python train.py --num_hidden_layers=9 --hidden_size=160 --n_experts=64 --experts_per_token=2 --d_expert=160 --d_shared_expert=0 --hidden_act="swiglu" --moe_layers=[0, 2, 4, 6, 8] --router_score="softmax" --normalize_top_k=false --routed_scale=8.09 --balance_loss=0.00388 --balance_bias=false --init_std_router=0.0286 --lr_router=0.00187 --num_attention_heads=2 --num_key_value_heads=1 --head_dim=64 --vocab_size=8192 --norm="rmsnorm" --norm_place="pre" --norm_eps=1e-05 --positions="rope" --rope_theta=16000.0 --rope_fraction=1.0 --qk_norm=false --attn_scale=0.125 --tie_word_embeddings=false --parallel_block=false --init="uniform" --init_std_qkv=0.0545 --init_std_o=0.0677 --init_std_up=0.078 --init_std_down=0.078 --optimizer="adam_hyperball" --learning_rate=0.00554 --beta1=0.9 --weight_decay=0.0 --lr_head=0.011 --max_grad_norm=2.0 --warmup_steps=297 --schedule="wsd" --decay_fraction=1.0 --decay_shape="linear" --final_lr_fraction=0.05 --batch_tokens=131072 --max_seq_len=768 --doc_mask=true --train_tokens=882200000 --max_steps=6731 --dataset="wikipedia_en"
Below are experts of layer 4 (counted from 0) of a mixture-of-experts language model. Rows are named router (the router's row for the expert), gate (a neuron's input weights, with its number), up (a neuron's input weights, with its number), down (a neuron's output weights, with its number) and show model dimensions 0-159. Each number is 500 + 50 x the weight over its row's rms, rounded and kept within 0 to 999. Numbers have three digits each.
After each expert's rows: a language model's description of what the expert responds to; "comes before" lists some tokens at least twice as common just after its tokens as in all text. This comes from a sample of Wikipedia text that the model never trained on. Tokens count by the router's weight.

# expert 30
router:522486502548530449568409552489484536505444426540524443516555477471513583504459457434566437541507554540395469552601415416470469559499483541546496492472398543500431415477463463590529574468538454515522498489514548475416489461595581419494555526520497398473536514369520475407529483479454482558442542564472411502487515562505452506517423475522532512548434492612483418487455524424515557483545566492539508503456444447470435491456496478394519470542496436504531496467518508537445555509524353
gate6:502442558399464455441541525505490434458566502589556525529335486505436500496510554523500561530612547483548583460451435458562603477415504460444509577422469547372469438475514522529499586495484502543544489565454490475530524533465527447493461549531442490499540473554554543558492552663517527453498490480623547416531472490427460508536502560499520445537492523525562489497430494521538437492504516488545420512477555428474471549538574477469454494521434425440536563589466420512498473490467459
up6:479516478551468439627509499567494436564486445478501456519537416453492531491499541544508569509557403461509451576541583508535547491501488424532568503479510545572419478471531459506567514509535468392578507413422428490541522508562491529515425597532549464547489562485431542515511530441556502389458560538544489501463562449545401516551501596398533601518447511506475459439539503412493437474480488428546448551435538523513545416457529477483414458516420438603516475513433476591519454530530466
down6:484547503536558466434473507546475481500478478457416396474649482553552512479451530506514459528361501439470428498489514515534480469462490583428522371563389561486529467380539517548462491529489593489495529446484424496487493455539502585502517594575489561506544461536520579532430479527500502525505459515475501530513392568528487643517443459499424531553566503555542523563552562539485512453491519441405541517492456506568621471440447460575451545482524546537541538527526486511453456570505503
Prepositions of, in, at, on, during after nouns or participles, as in "National Assembly of", "degree in", "located at".
comes before: " the", " ", " a", " his", " New", " birth"

# expert 12
router:433508406496531513457490488504479485599491562465468430498417448516500582410461506567538478538562415392545541465568518465510579525539451534507461488435454564390550438432544518550517532468545499577534646411461481437556477540472500435567462581545500564566512543539463485525479544557443479571473596539454541511497496540522574433559515511577508476412526530484553522575518446516449540541461461559536515484482533519539483402493429531430509515478446594448527545444552449470452586522572465
gate1:538507453441382450533503447506468449539448469474552514497537545533567491502481455431531493562450490501517515441507633494480514446513582485473579462493493481499499461542488387503565462577524405466477516526612575474463541554482499543482577536477520466399555422521487595453490480421526406522586467442509520539557594470413560435537498483424485480518580508468486467477555454479520437549475535474571331502498543489576550528507519466503496458422501454564560559384433444536538511520439493
up1:511508547514512507450534430474477538488525479463519441561371501450519521480572458533518558498480543438489502582519525499472452387485650561480465523548530401496507514540485482548558488528486553496542489450461472555550463551440452577521425488633505480546493499589457451413519531463535480562528540488484624396645456483480466538480478425532506522537400404463446530502515527519545498490551485483497510413535433582493594467522575492586497611494551482500549532454444475403496555542512514
down1:483506478527510576544514525548551507499527503464574600491517460485447454528451464477409477481504479463517550560451472599542492600459458402476462528575470533526514621515567592533454528541552466532521472522424490499427484415501516533496449554570484463402468560556484498476487549441421523551534510507584612596562442382553491514519453519464463573439519553502424511527507468454531568516493469488518603457511442450521513565465574624538480589481598422499502450496422463445538531488452429
Periods in abbreviations such as p.m., pp., var., c., and sentence-ending periods, plus byte pieces of Thai and Japanese text.
comes before: "\n", " The", "S", " He", " It", " In"

# expert 60
router:471458524409554612485529422483559543545546555461550557556511505511601518515440474522477509521582546507484573486466585527442511494499515455508470493539531478424526508524549502527564622503562572528440503467588478504486561540587428572538557460517510543529421550516466606599569565452536445542510546593486485488501447417546506452416516417489508502559558596444576617574516495598553516451515535526524573468442513557521509472552487500510497447423494489454457577491500506562563417468435532
gate2:519407454565461556538538475444481528544529529441511514406494553477607531501538564479358476509498504445431436478527498621575506416464445521519536476592441373452499515506505561563517449537558538496455545565529433498466558556481516573504532615422558516399501491442483558520411478460418408445417511519505476509535502520475516450524507394482509565450439515464518566479535590536488397552435479488497541506457511531505450469449519471469444463455521516528581555495437481572500514562575482
up2:618454469426484473546548455481530493523485455478620462474481475531569533477419579472484448489514592418436473459502462534484442576507557462515518528558509456561404541579538563535476584541508468492469479584507619514431465445437585531421513523490611496376541452475570498432495481489511487576510437452524496516541540518502413441472485424410553494471611553431480527523484430520512529426538496468468491560512484529595495567481573445541475523501565523600480499576542473469491484587469496
down2:523474510490510391471533515475476598584520509548542455383524475468473393672529549538501439424528434463471470511549587534461515462520429482530494547532411489538479547432525508490493478533509437502514540447510484539511538540540602574549490499580574530427586473566463478469532445531522476523480501460477470568520560505504506485489540497462487494557455405519448509447562487454437469370412535399502474548476523533559486532401512414429483416534472576459501563500456434508430614475525462
Final periods before line breaks or new sentences, and sentence-opening words such as He, It, However, Although.
comes before: "\n", " The", " He", " In", " It", " This"

# expert 38
router:478428490448502495595567473528496479410519534470510498531613553468507408496484475527523487457434512572576471548616399453562539544503619444474473553514517534450422418499492537562458515450435440497428489521487495424546480583583536473551488448478484510490614508552615486553547557495561529515505542408560474537406479569506489534437496545455448549410521489549476396537493546553500506525556446535490505500547554451395553557485576518580522500512579443520484513437509482500517513387479462
gate4:477465498552539557512585565470439423492556439468483475519523458514579429445470493475514468470532544518482520530422461574405508496563568529378442572579475425471482484539555490484441541608569524481478517537525554553475467526448409473605538559607536530516424479536499421476476527538440495530504471397509447443512560446520467488538570462437520565529523522506470544636532521530424500513508516563589579452486547490473548517466551490575571557528547392485546489531443517586564480492430419
up4:551460507433443559508553449444571570434513505481456516540525504484500530503494483479431510555475522470495538453604553445623463540453469398577525509450493432498540527472501504595462490467548410610536463472456419447499526413487473467432431558474390389458399457493474548454446468491513507492420506585441536568440534500504511458544447473562491589432422458563504483470526419562506413557575566539559534475543472535471460498488561419533563411498491440495476484558541456514494509552484413
down4:437521529505486450463480515465463523445561588441473477540560562464521655437498528520543528572452506467484546464493534469519567515524428452567561666522471452488511447403484507503482518562533560535539472447475486613530456549474459504534414508454537365503511585421502584491471501452518487490490481566415515515553571493494557495539497547551437486497611563490528501519368544551514472537454542507511394487512558537428562468546561485422477449470593595501431535510526500565478524531492472
Pipe separators and inner letter pieces of foreign personal and place names in sports rosters and tables, e.g. J-av-id, Sér-g-io.
comes before: " ", "o", "ia", " —", "ian", "z"

# expert 2
router:444527448532509556463465512500537525530477418399420456493523427461484441452470450484481598597544496416475578475381484457561483454589451472496457477451440476396556588379452449452506459541510465557567499442482543475475511545607443474532516563496484499464438584419451504503514487503558549521464579526567519555469538561489479504477482473572476507491549549549554510478417444610504545436458535615474456494449454471515485396469454552468461426448451499472489535461564469437544524435526426
gate15:483483449453439477485533553418603579563562428485505479585563558459533467450505506447461512502511568505517489462484527427410510549533372530467508477574449505477397544572519597464580454488449493506468463413534447528506455492550507529517463469525424433530475547491525455441480468523581391549515442467496482519547563532519432553345495453437487463549476577438466584575569548446517469460518563525537532517483465526482517480552508517452535482436477408551589438449521469450588536446414548
up15:597515545462455439482583469426540487474488502434413533457497452476493482511530480479419462449616428538497507512529533483424521496462398553482524500514522538451395505452444483384502442445456509457511436483488555421443546498437408563465507476504522426513480550509502513558475508433548450514537395515467410561558508509524520479388509523488572419567552560436512528499529450478515432547499469504544540526501522503496553565515379500485565409469441397497519491575507532531315530466512547
down15:533540495511493557574467518456607474492552520502475549437508453479587406511508578561579467525514563422527465559513515511464534494508584395500490572472571461532535467511542531489441505473456511520491460492471430487572403518462533542620484540430404607529609564484488546479450435526568450384586593556510513531495484512430424515536473490522466473579547454537462486446507508444510424489532474488513506464465448475566488425513562543547429535537523391644468479493471474542593541472545486
Line breaks after headings or list items, especially blank lines before track listings, sections, new paragraphs, and numbered entries in tables.
comes before: "==", "-", "The", "===", "|", "In"

# expert 62
router:453492436414468616453448438552579438544491412475499561488498471507463462507541488566438448561519584481475518531474556521451532494494430441591447443477500425453557641547541545535505465427473510601490466540432601577449533456533501557516520518449601451491479585448434514425518557493492461551528429413446572558543530483496392496534437498485406512461499515407498544396478507538497486501499509524492538411455465508548561549563540524501473509493415589438479505524573477547488555497545522
gate0:453440527485421470556493518450502530519482479442561517514465460466582473557471521428506534514511513512495540517571466528561512592474498564521461464520505526500497564465484552460463551487588439511503527595405467460457433481523446480567474494443570468455491488510497403458554505468391438506519560497448508554554484495535483514485534371423474444542529565488584513674565499525463512581569485423441519459590467499508536534513449375496417550555572514518451466447519602381450393499506543
up0:539451488460502513546476563500481572594466569557549551518511582548469490494557559495476453515445507430569487558565546523518531489550540532429571436491484495570470489422506494525563536578451516476559521464544399468506555493419527562536518426493460473472583598468508501494381551450559408530487467427484562599470535519521490581583445430449402551583519478485475483420429461565439346493518564517512474532554440519498466563397463446494467453483531478444471614510505545534467500497537493
down0:486556496435490500492489473481501485511536472459393576581551433476457527445437544477508481516508498454504503404540458574559567544551635451515431460469454513532405507542510559542424500433485461408504528549486501507451558466535523404519579499522497411441532505480573494521445567594494507502611480484518564493409530503540498541462499392592495545539372482465502533514508566472479494482542481564482666456504444459518473431492414407398527491506495522479547587513585492487541517518459546
Opening quote marks and pipes before titles of songs, films and roles in filmographies and discographies, e.g. titled "Rock, | Animaniacs.
comes before: " \"", " ", "1", "2", " -", " The"

# expert 24
router:517511495532564535484485605574521560483468540472477462459509414463478517490583476504554479455571478508481466446495480569500378588509411476503460503515506486404446529462478552483472512472484488488599577471520408402593452604554533530548554510587396507526467542410543500442529563527467569478477531445583494391512525485507501431460503457536492540431517512580530472481541395450511586485498502552525470535539417424449447427483456523466562459547532577382479421536539514496519564504598498
gate1:554576461500455540518512544541526544441469537592442463472418492503466554567435468497535494497445532572448468509442453533476389536458520460539504524410541530494469585462446551480514549453433484475488557423457498450510551475445504538519543536476466617449520599468517406472505538414546489543520546432548495476471576512462542503496395501362534494443536544500612483421585485471543473427560546489520580502516501555413471601465498582494438459489605503516533475506453504500459568499393398
up1:457531512553480504554464523572472474494593413490552467524524621468498436478484558508447527447584458492521524547481549488530501572472583549550505491512493577513481454490430447483507382568418536371507542414510470584515420518587514510394485486540525569536397413388509458475475522433525460515522496482542483516506470480504567549557512531540549597522626481633523496449546539524436412526495512477576396474510556435462536556457534444556509497510510434511501484406461490554521489472521513
down1:453423472503480591518447533420502409476495506480560439456527580584505456502465523447553497448541577534536477497573471551504477505530480507454465420543582518476498623454513528421430543452529576608445471499429547602500507502439473559480461456501584502482508451469486485439486422510534460526393491539595414566436448502405491540474441437445561630480478605543571390475464524475469562512457494510580469488566508483495545521468473543507541555415484432545506502552425494482555497555481489
Suffix pieces like -ation, -ology, -ian, -ics and history or culture adjectives like Soviet and religious, plus digits in degree coordinates.
comes before: "°", ",", ".", " of", " and", " ("

# expert 57
router:528479476475385473483517493501524564582456427553470526480471434586438581488514465510397555355481566529447471605462510509522520519456380531494489440575481484429415531434419500427573542443530533565485374492507499536484450507527484496470454529484543436468521507450501457503542416558483465438506475501521425570487508525575547471556441517471477430517570553535466584483503531384511553438563544492544564447426459418543499530533555508456505490427489516518486547440493391523465585519570489
gate0:610534450481439519454469478477439577562430519473524507462493497398501531468543439475461575544580555454509535514562480433523579536578529532514491414548420406568429431451502507536597555421450489526530486519547465428575546481434478484510506543498541409486479513555496436485549484475444469497571458586491473460405569490532495486460473480476450453510489484577582461530405455477511523541475479490458427656561468484523514455440546429470514434484490499496526383532526571474442591609480477
up0:540388509540536449449536416477475512445499497472415527438594475430466500466533531539452462426488520478430473463486449569463497577505517423566452495493503483426357521547500549399581513509434475532511506537499421462491561492532448450481545492503447487465495493581480525474461526487475507455503478565424542512437517495476557472486486543477430508498357503521501467553535588524556414443440482537416541587504608485549441436459556489462409461548462539476606556551552455623411434502485528
down0:446488505481399636465535506500525525500498502576491380491427454527473501481513487545537465506633549553534543534445478532443494442393524545510529477534629492509550494436456465567466498454392484492562507452608451449467507474425440491428507448447442412580485524519552509547572601413462482429505492524434534376523503517522492507474547422473551545473466511492474404539507544489515480510570500553520495438465491487510574526544503503543467508568534503401490531509415566396493581506492573
Verbs and nouns of careers after he, was or also in biographies, such as released, won, died, album, debut, selected.
comes before: " in", " by", " the", " a", " to", " for"

# expert 48
router:500507488559410532500510443563546607516515444556443477432453483481452612517567497482520519479502471530437483524447441415484501488463448571541505509501479530446426475497486445473539477649551456486551464511488590466416535510456519455486536464418546423382451556538515451467465482436426482426493429542457590404493571558547487471453604504465434422559430568469548545449451523447453431442589509432529553479504573562492414475449465509412505452522550486489543566560542517518488447523476502
gate1:496448510511510633506559532374458496466534529526542513614467526519512510449528510570613487470447517454546441568475596469541612587533452474465451449417523451559500502541524469529449419526539470492484508541519429464502526429552527437480506463505530503490484516494517565533527433415436431544526528421490512495419551524452408444412544467508509610459509520469485484442453510605590518545532545477470494562447546582502559537498518372590457482452552560451496561506429514558465517463498591
up1:488546485485497457448386509547427519507457494497581532511495551441462416533507463423493549491557452495518389519531425598483530557532566473483458533470579430474433485565480526537516474515502503546535569572582512507543577459562443450556499424551448453423554483511476475460500468482518520547516473471457574468515537478447488500521503502388477523505433428512424507539451548463442506553381448487414455543495504478456384482504505459519298497595495528465550476473565447474626521540513434
down1:458540567512541491483431503470438450477471468457495467460538409483573475505564553539415543450478538476526428510501475426453476424552540461502542477515448503541509526561582540459514531439520406494600516431507491517470487433395548497487431622509443453538553489495470495501458483478526479460533431373476543535460463520567527499504524537559497506490399420480501412555513473517531499499573495603409525515567482431578548389510482529585438522573552561471448447387406510431462499536387447
Forms of be like is, was, been and words like became, located, born right after a subject, especially in first definitional sentences.
comes before: " a", " in", ":", " an", " also", " on"

# expert 50
router:577461470510488483589517581464467399447537522519425495464446537436433495494411537516498596491509507484546452588492450497480458545432451497495568579504593454420453451432491489447527526447571439546466491553418534524414563474557524372430445526472585456504583510566547523557469496494534512518486487618527462557450521505542568476560538528534516519548523564485484585524585517531477556414583523501443498500477456589476386570609494543510473560461475437532583510460475517515490528482577475
gate3:452506453561439480418454465452535513460448530591523407576600550556492553464534530434513492372469496410412477482500444607561530497464547540447431449544464508437472469571447470436478442628532468497445508478451476506494487491463527460567519508501530477420474505577503482454466450467543465512446518536511517513507550474471554406527449565505469535497465406449502482464610530475461540436503446487448513412623464617540514462493426396470490451469472448437537410474506516442526496502506599
up3:516488497458477551510483605545558471536344524555489525511464439427458381578543508475465505431522559504512532474528571476496452491525464393569551535467470543485534611472502524449446542462524490501456561613425479481492574573505489451521452399439512484549485385540538605497475513454518553449502451449526588540485441553581489454530530525479428528450560490417469448521439575530442383509481502507571454494563464552541509466559501534514430577463512560482509529555503438591423530504469480
down3:486477558501517467563466501487499449438497503601429526575430510438463498475441523496496486477529527536580477458371455472499516504443507471524489521451475572569573548483477482502530538414488353490441449477476449571576579557506498451559373547589555524354372544488550498557528514557472534618444526536439525439495501521527520489503488538537556495500444428493482501561491580378513478504582510503527575525533477593478481573567464437512578472486566521508515462515551494447572495502480441
Pipes, parentheses and spaces around scores and records in sports result tables, e.g. W 86–79 | 7–5 (1–0).
comes before: " |", " ", "1", "2", "3", "6"

# expert 61
router:459390461488416493462585421503465590500526547550512497429492473514494444465526480526513589517560527463508469499435465475441495470481402539465564503528591458494573544494519551359554458464400469530491533501545521603381456557390492465483560524518626538535459606538448508543436489524539508458495449498600484472594541553550547468455453485562529567492518451461512511463556469534449484475466525451521438591510414430485505570485465569398494524487478539542520516505528440536446550571552472
gate0:404517526488474382541455524514491546604448501480523517472557424500521510492553502480525564558450494552502515520571503520515497554548470461479463510539369494605441535501543542553428499429418534592444512571577638539455491493523561551482466451469500529467554524570450459511489502458501482479464504503459468600499538493478531458513573515451487565444472538465373501609460573516462419560422475610588465537536516352420499498455504511524502452487569468466590491498531497561499469587510480
up0:514446464538543466536489463621493500530540485578485498439502405540546493445604502490558435470489413510612512433408604551509499465476497496538504545437474438488564502444434531517466442489543577518487435450413474567428550404524519545578589493477474522646577532468484517517482434594438500448589558505471575479473508537431507494576581528600449549467467527507458491562508564471552541481460497481510427540563452519489531503568522570519481475480553486491520484476461541576469560480443610
down0:513525492535484550548520518505391453482526551470405529477490481495558435590524400493589519427537528535438494523533613510437438483489521457491558373512551448508494464392569494516363464437498385552597460501550451579564540539397475489512497533422608467442526478520490472481607526520523420573520468514497414486530499451551509475498384488405564556536500484557519492570497457522557478521516498475495499452526498552512511405538428474451503577576486519459541450489514471524469462554449505
Counting and measure words like two, all, both, length, population, million, and % or ± headers in election tables.
comes before: " of", " |", ":", "==", " ==", " in"

# expert 6
router:519512557423497540494492484447499591570461581475450465490515503506503609472501428519511457578560480451569592506504514431450514527537416552568495589489408521462542471487551492325518598510451526564503521440510584508511577516581545489525554478487494460535388498446439589516553542504535493537447512517533484508540442472465471454509474497618546454536548573490524458480457484512546434529385484545477475386397520470478448454564455573422496456430455548478453490416519479533522479523527428
gate14:499482525450549452461596464501507480500546474506553522552473528436470502406513480453465549548484437428510548582521518457500507479482523558555508531516490554431500449474513527490454522425509572475521541548473475495521470549545488512545606468415547464529484467606426445492552521572458417574511561433564423384571522428467456493512464458454546423618550476518511505510516471591468500516474418388507452446463476524593615536579519494502513448486502375634473449533542527478416451575499431
up14:529511474403541461585424547453451510530464529508538537535529528454463498502544596535441607475474521465617436512444454528531463569467519481494506461523478531460519465407473505480627525520526510437474489635543400538476551481490468535533501509546442585551416480605556533529579547516457509475529407623567607542504479475507411476470598491500514538569438508496459483456492512435461463493484564408524448515538575528510513358479463539453487474512504494497425444561555490533478574553521512
down14:429449528513536438442587457543494519458501463455452440527514546563523439600430399451540599511546483510528481454508536430506416513517408553443475369489543476458483414523460540476530498499516527547580458483530513435383557559508429601463505549487562525536554521416386502557512473522472543598558463563513488502492438544429543511607500511489508490553546588506452497445529456507573581467534551502452528477479484416485518565532464481518491574532486567457526480492588456448517411391473520
Commas closing an introductory or inserted phrase, especially after dates, places and adverbs, such as "In 2010," "Instead," "Italy,".
comes before: " and", " he", " the", " which", " but", " she"

# expert 22
router:454473429557558486507546512472564486536556535547501359511525392468457549476485403525536507435464451439571539539411440530485454476599468519541463498452424441443535467428521521455470455500595553428547540427526603542592477464506484492469474535569530511577410540415543462429464454532419511430555502490514488513475488500520467515542400487469537510488523505523550413386598414508483554504475448515490488430478534437513463449508385591450536519530427533531493459414563452522492535490536471
gate0:526487490451481604530517456472482495446479452518544496452556620516529447541534509468471465473505445520502514472562445420397496475470602457523520444569492521559578451578392534671503478513536556504469436515503469415415586465556458595496494402496566559526532452563557437498538457491465544547495517461519461425497496404573441506492478514572511426596497500478499500533518484485604477576438494409498482557555524607464520603519497511561428531425504548515468440551523473503516503496516441
up0:452559563507600425426414571532465463492545535426443513562516440509469560456522554540573516491493435455517400522439459518562436516528404547534536492474452513520473569419491510391410469481454505545535541451498515509548517607503562460438535498521460503477411509485413561382520623528461504515554434514508571564584518610505559514527497571606425541473491462505433453479496501479444515537532457498502492452562482504594476511542548486522541498521489472483582606499487361491518481490493507
down0:533605568498444490445535546396445499489506555503587492543497530497467466532615579498518582473561469534583436410571548428493577507488443493464481480459539574524421560491565524503489425495440492422441577582458445481558512581540527571472604511467517495503499544528535530478485487452538500572443406462504507627447518464470504380471564498570419518541578543501480492571484480463507489510487555457477552530489586525503515490488585499507520482491561523476492402488409469416435518398449554
Month names in birth and event dates, usually after on, in or a day number, as in born on June 13.
comes before: " ", ",", " to", " as", " year", " life"

# expert 35
router:499499551477521455483416471546402548588476520479575504521419520442411498484520595476508460599504477504580513490447517533493526442543572558481591526484472422567535424517465474571454472456492608551504548540482511467384563492507560571520490502522499519476422493468524497566409480468538480562456401503510522602552544472538461431577482516418508478497426525470470504598434515535549525587420562500552509521591554486585546586437455568534454451557540556438461463453486450584480550559490473
gate1:547510519505412526480498489492560537410560439520540499404577543428449468500534515514402547566477557547467520580473457518491530437532511440551553516520426532508504432502580490526505452498454443534467531526435465459400451506456369417557466537554491596560455467465554577380408527487580462527437472464497518465510497462425502505474482445458456519533454530517498556368525438526493609477531438421502513499563556557584591517532544410473504545481479545495490443438562449518453589522478449
up1:493526500494506502401474465531498501571417528527480448469488491466410571434504477464569503514504463430539503487425537508580491483510389547501368572482492478478505577514474423471436506507570414534517421456415507548526653490469538483505526500537492497447487425510464584440487510601464462529521436557477523524533537556454466572456636431503458431423562497481565499446487551493500470576527533536561518547456478423446554509408488450619580532553460537553594484502496509441564472563462511
down1:506444483511443551600551522508424505512521446515426487521487560513562396566515427559503490478363496589488532530511475486499504506544521550586498441530511453478536463527483566450541426426495493503530584528458455521531444502478472471480639496478593512474473492477577447603475442526526511482417578563579469547479519541441408516505528550441447472615446469437403501456514368534557647559545509488426452501489511523518550449576482483506483465504512425495503504507471527416470507582440507
Pipe separators, markdown table rules, semicolons and line breaks in tables of election votes, sports statistics and cast lists, such as | and |---|.
comes before: "|", " ", "\n", " %", "|---|---|---|---|---|---|", " Candidate"

# expert 8
router:455524464519602548534548395461456489526537585500545427511556454537472590496544559500471443502578425435526511509499487471422533563493447496551482454505481506459603531525596532422517540429493602574564452497548549619490543471619536558460509572444528443516491536430420579517478483483507470479413451534525448546470543397527496418546575442537514536488529569483509537504505459450570504552446522511496541575445445489531552402516531485460455482546527442433487492485482430496644459530535548
gate17:525525503453493457534580581556448529494552481487530574453543640406481465542475562480469480480388515510448535488535499451586415417426499403523487486488503553559475544536426433475601471550528378415500499560590484399491544551472433506456536599553536493541532452514541466422465564480423390487544496525524463418476431473520455483518498452523477446485430433548519504464511456541506506573618518532588523502563446485456462475490494502559532555469571443522477524519462499540448532466470417
up17:511556576457496442499495507465471542476612526456490436491511453582536516512499521456535501544525495540426408406474551492598441430456528543459527567502518472573554465462503405513496517506477395547551510495584490471525574511510561569425480465524464537460495548491550520510504556554395631402509471534510486499545532406516545519450526518484532537481393505573489445529568537545508490356499556539490475508507500427477457490412487429511527467604630476579541545606492448471515494428493574
down17:461533509543485496457497414451435484478531519523455464507507480550470474684498491430450472538549447487459447517499563495557426502475537580535471514532492559484550484484465462563474468512496403482571574537546521459465527540487437587453432460487458527451425529542576510523484531597412555550505513506567544531489588415480440455443510491379625576468570446505478475534467563540491566537553506439510574505507540433508449530401403553489557500516550441536511517535446512390454596439497558
Commas, opening parentheses, dashes and quote-comma marks ending a phrase mid-sentence, e.g. "Prison," "Todoran (" "truth—".
comes before: " and", " which", " but", "1", "2", " including"

# expert 21
router:457578420548432445516522518437534478531454506464456528458527450492510435516592470448480521429482463549508509509466456528504598529450413517586488502534653476466538544421536542377536555526425532473582594490584557519459485596493454490503415540573492476444462604484434567501526531535418603574514488489575425572434556528445515530504475432467492432505580548500503546548582540462546540564451491409509457599462503511491461505527516533427543460460482538504512504419505490488456548556531497
gate0:473580453495495521620450480457456503419531536530415449577642500491496533464539456487494493428446451580382581535471509447343527483474426564565375419542438458427443486534556516577501520522527545452489460502482537484488467557535566570536543477591439507545503498482497498522487452522558589500504537546533436439512542433450437446536503446510466486544507477439442563587537430517592482517499501447476485448522446434594541564515560461521537462508464462549535514483539510498436471501454573
up0:408524507463492414528448516524485539513477505460545505445410445469502616534488574450511494521448553441499560560525440555611501515571523433479566504411508571481619516474509398504461460449496454606498531586451567582518516507514504442502521456489485454446517556435382532421586478547508467516536509460467519493527501487548416536481495586488498532404502432460498393436483519487474580568476419577515545578518520595586526436510520458570533547505511501443487497494431473575570526584507476
down0:422470448535470573487529475477428579487527453548474513553458594598508546448531509530414513461487508526428522652513523433465513496409557517493497559361551559516555432602424453502549547453626463493447492482488555487507504504457443494519537494461528614487426523496492545522585451509497517461520486588515481417489512468505595449471520524544535411449596475456429472486472525440471560401457441511586503512473555536497393467489488452482409498525502522499412512568465574508547515504529475
En dashes in year ranges like 2011–2012 and 2003–04, plus infobox or table labels such as information, Film, Report, Register.
comes before: "1", "2", ":", " of", "ing", " also"

# expert 4
router:493542440504570490450454570547510446558451516452486400516490424529469555454550394490502561499601486383562537515389480519543491540610450551549507506473465489397500484424477505541393432495512583508560569471501497516529457541570536461501470548528429572527432534420485511488488505564466485492507511553544488545471463509535494423552485473555463526476568543509505451323501388466417527537498537593456464481541484488501477382443473543443495441549469538454484495459571433488480508510594544
gate15:542441552460512437456532427515539552501596415443550517548542448523445505519446553555498549549482469465552404473563484479489437483529599396500476480572473597509499563543444501527525517465477530516382383491547539477408527442497500399575527395535459502473401447541526452421478616521504543513509526465525577559520459452520531505548585556464493540484482427497448554534565452595550498408486548413486499496467490494445537490575508455585515517545569518505378520480472526563526498530464505
up15:505479532416552499512569569424521476476553474418472513514463452598518507444531527517533507426562462544517444558516520430510587510502424470461455512439495458501435633481441527540466474501408503505451495397543439412515638474469484492548453563588446483490561520447509527439531519458429525508500422510528530477455478453447514523510560447563512504471484552508445509504535506649529451470553479474475452547546521525573515478488506618446463550546374493406466455536589605590464473485439521
down15:462526533471621517458475535434548496550497422497413469530538491550443497533479527526489427548451477472554490481485403584523538558480533463464465460502560546562465558573507554585484468477524456431514555446551499499556634404504510599510426537557455488523520566441458502398416425562522536579508459460549519473562471437454488521542480505585478430503523524457470580580487535558517441513541468456563482447601524578503538473425484571517507512580390523432533427462569581454496509437550469
The word Art in gallery and foundation names like Goodwin Fine Art, plus LaTeX braces after \frac or \begin, and some digits.
comes before: " |", ")", "-", "\"", "),", "\\"

# expert 40
router:573502511482537470574452463499506617485428420554574490575503510516562607485427489456518443584445545514414503525537538422442453485482565566599490450525379468587499471530556456605541581457582522449516423499480512529378460535453509497550539517489576443518538522475476533501499494546449479485424541494446487465569478431558473546543459447427495547550505499509568488439466518440541535430538565436499555473433441499503515459485554509480431484529456371484549584439465539533459442516476413
gate6:470522539530490484427553489512452527474455486496431442452485469519570497475524517441525518511615403469470560443409530535500474437555409481512489487555477527492585448510522528529522605523554536448488411486546609488502571461472469533523552498540548416414502438539477483536495536536450492541541473544518451549494584469515498446534464601566505377548515468517636569473540397519436444425511563478584484510598491540485465378463513539597550521454589512562546532495490424599522480499544478
up6:417538503480428507590516551486483528427549534553496549466543556459532478540420476523468555433442571540435606523556480458439488434470467495518506506571540550567476491482433500474505537509526456485524540525553524468546473513530526617531522506482389504541555584384483487479496586557455446580524554486540512532436438514464530500503450530460552563578483503397575489548457520473557556581486453564527485426332564454533443528526537556498566569502484524469425512529531491519444585387401499
down6:529577577587479546578524525471624389528493520462444501468516426548482461567523503488432544455581441445609477494556415504499510502489465571471541476578552594478478508468482571449461559478425578570535500491551486530438498457489472499487543453495584525513524482580474471485475552543517560418545521447440438498510585523490426476519513471496578581542554532422450501493494473527400485497512545557527498473493540519568525420355533505609561451486553574565486587504402519475456538498501574
Prepositions and clause connectors after verbs or nouns in running prose, like of, to, by, after, into, as in led to, ahead of.
comes before: " the", " a", " his", " this", " an", " its"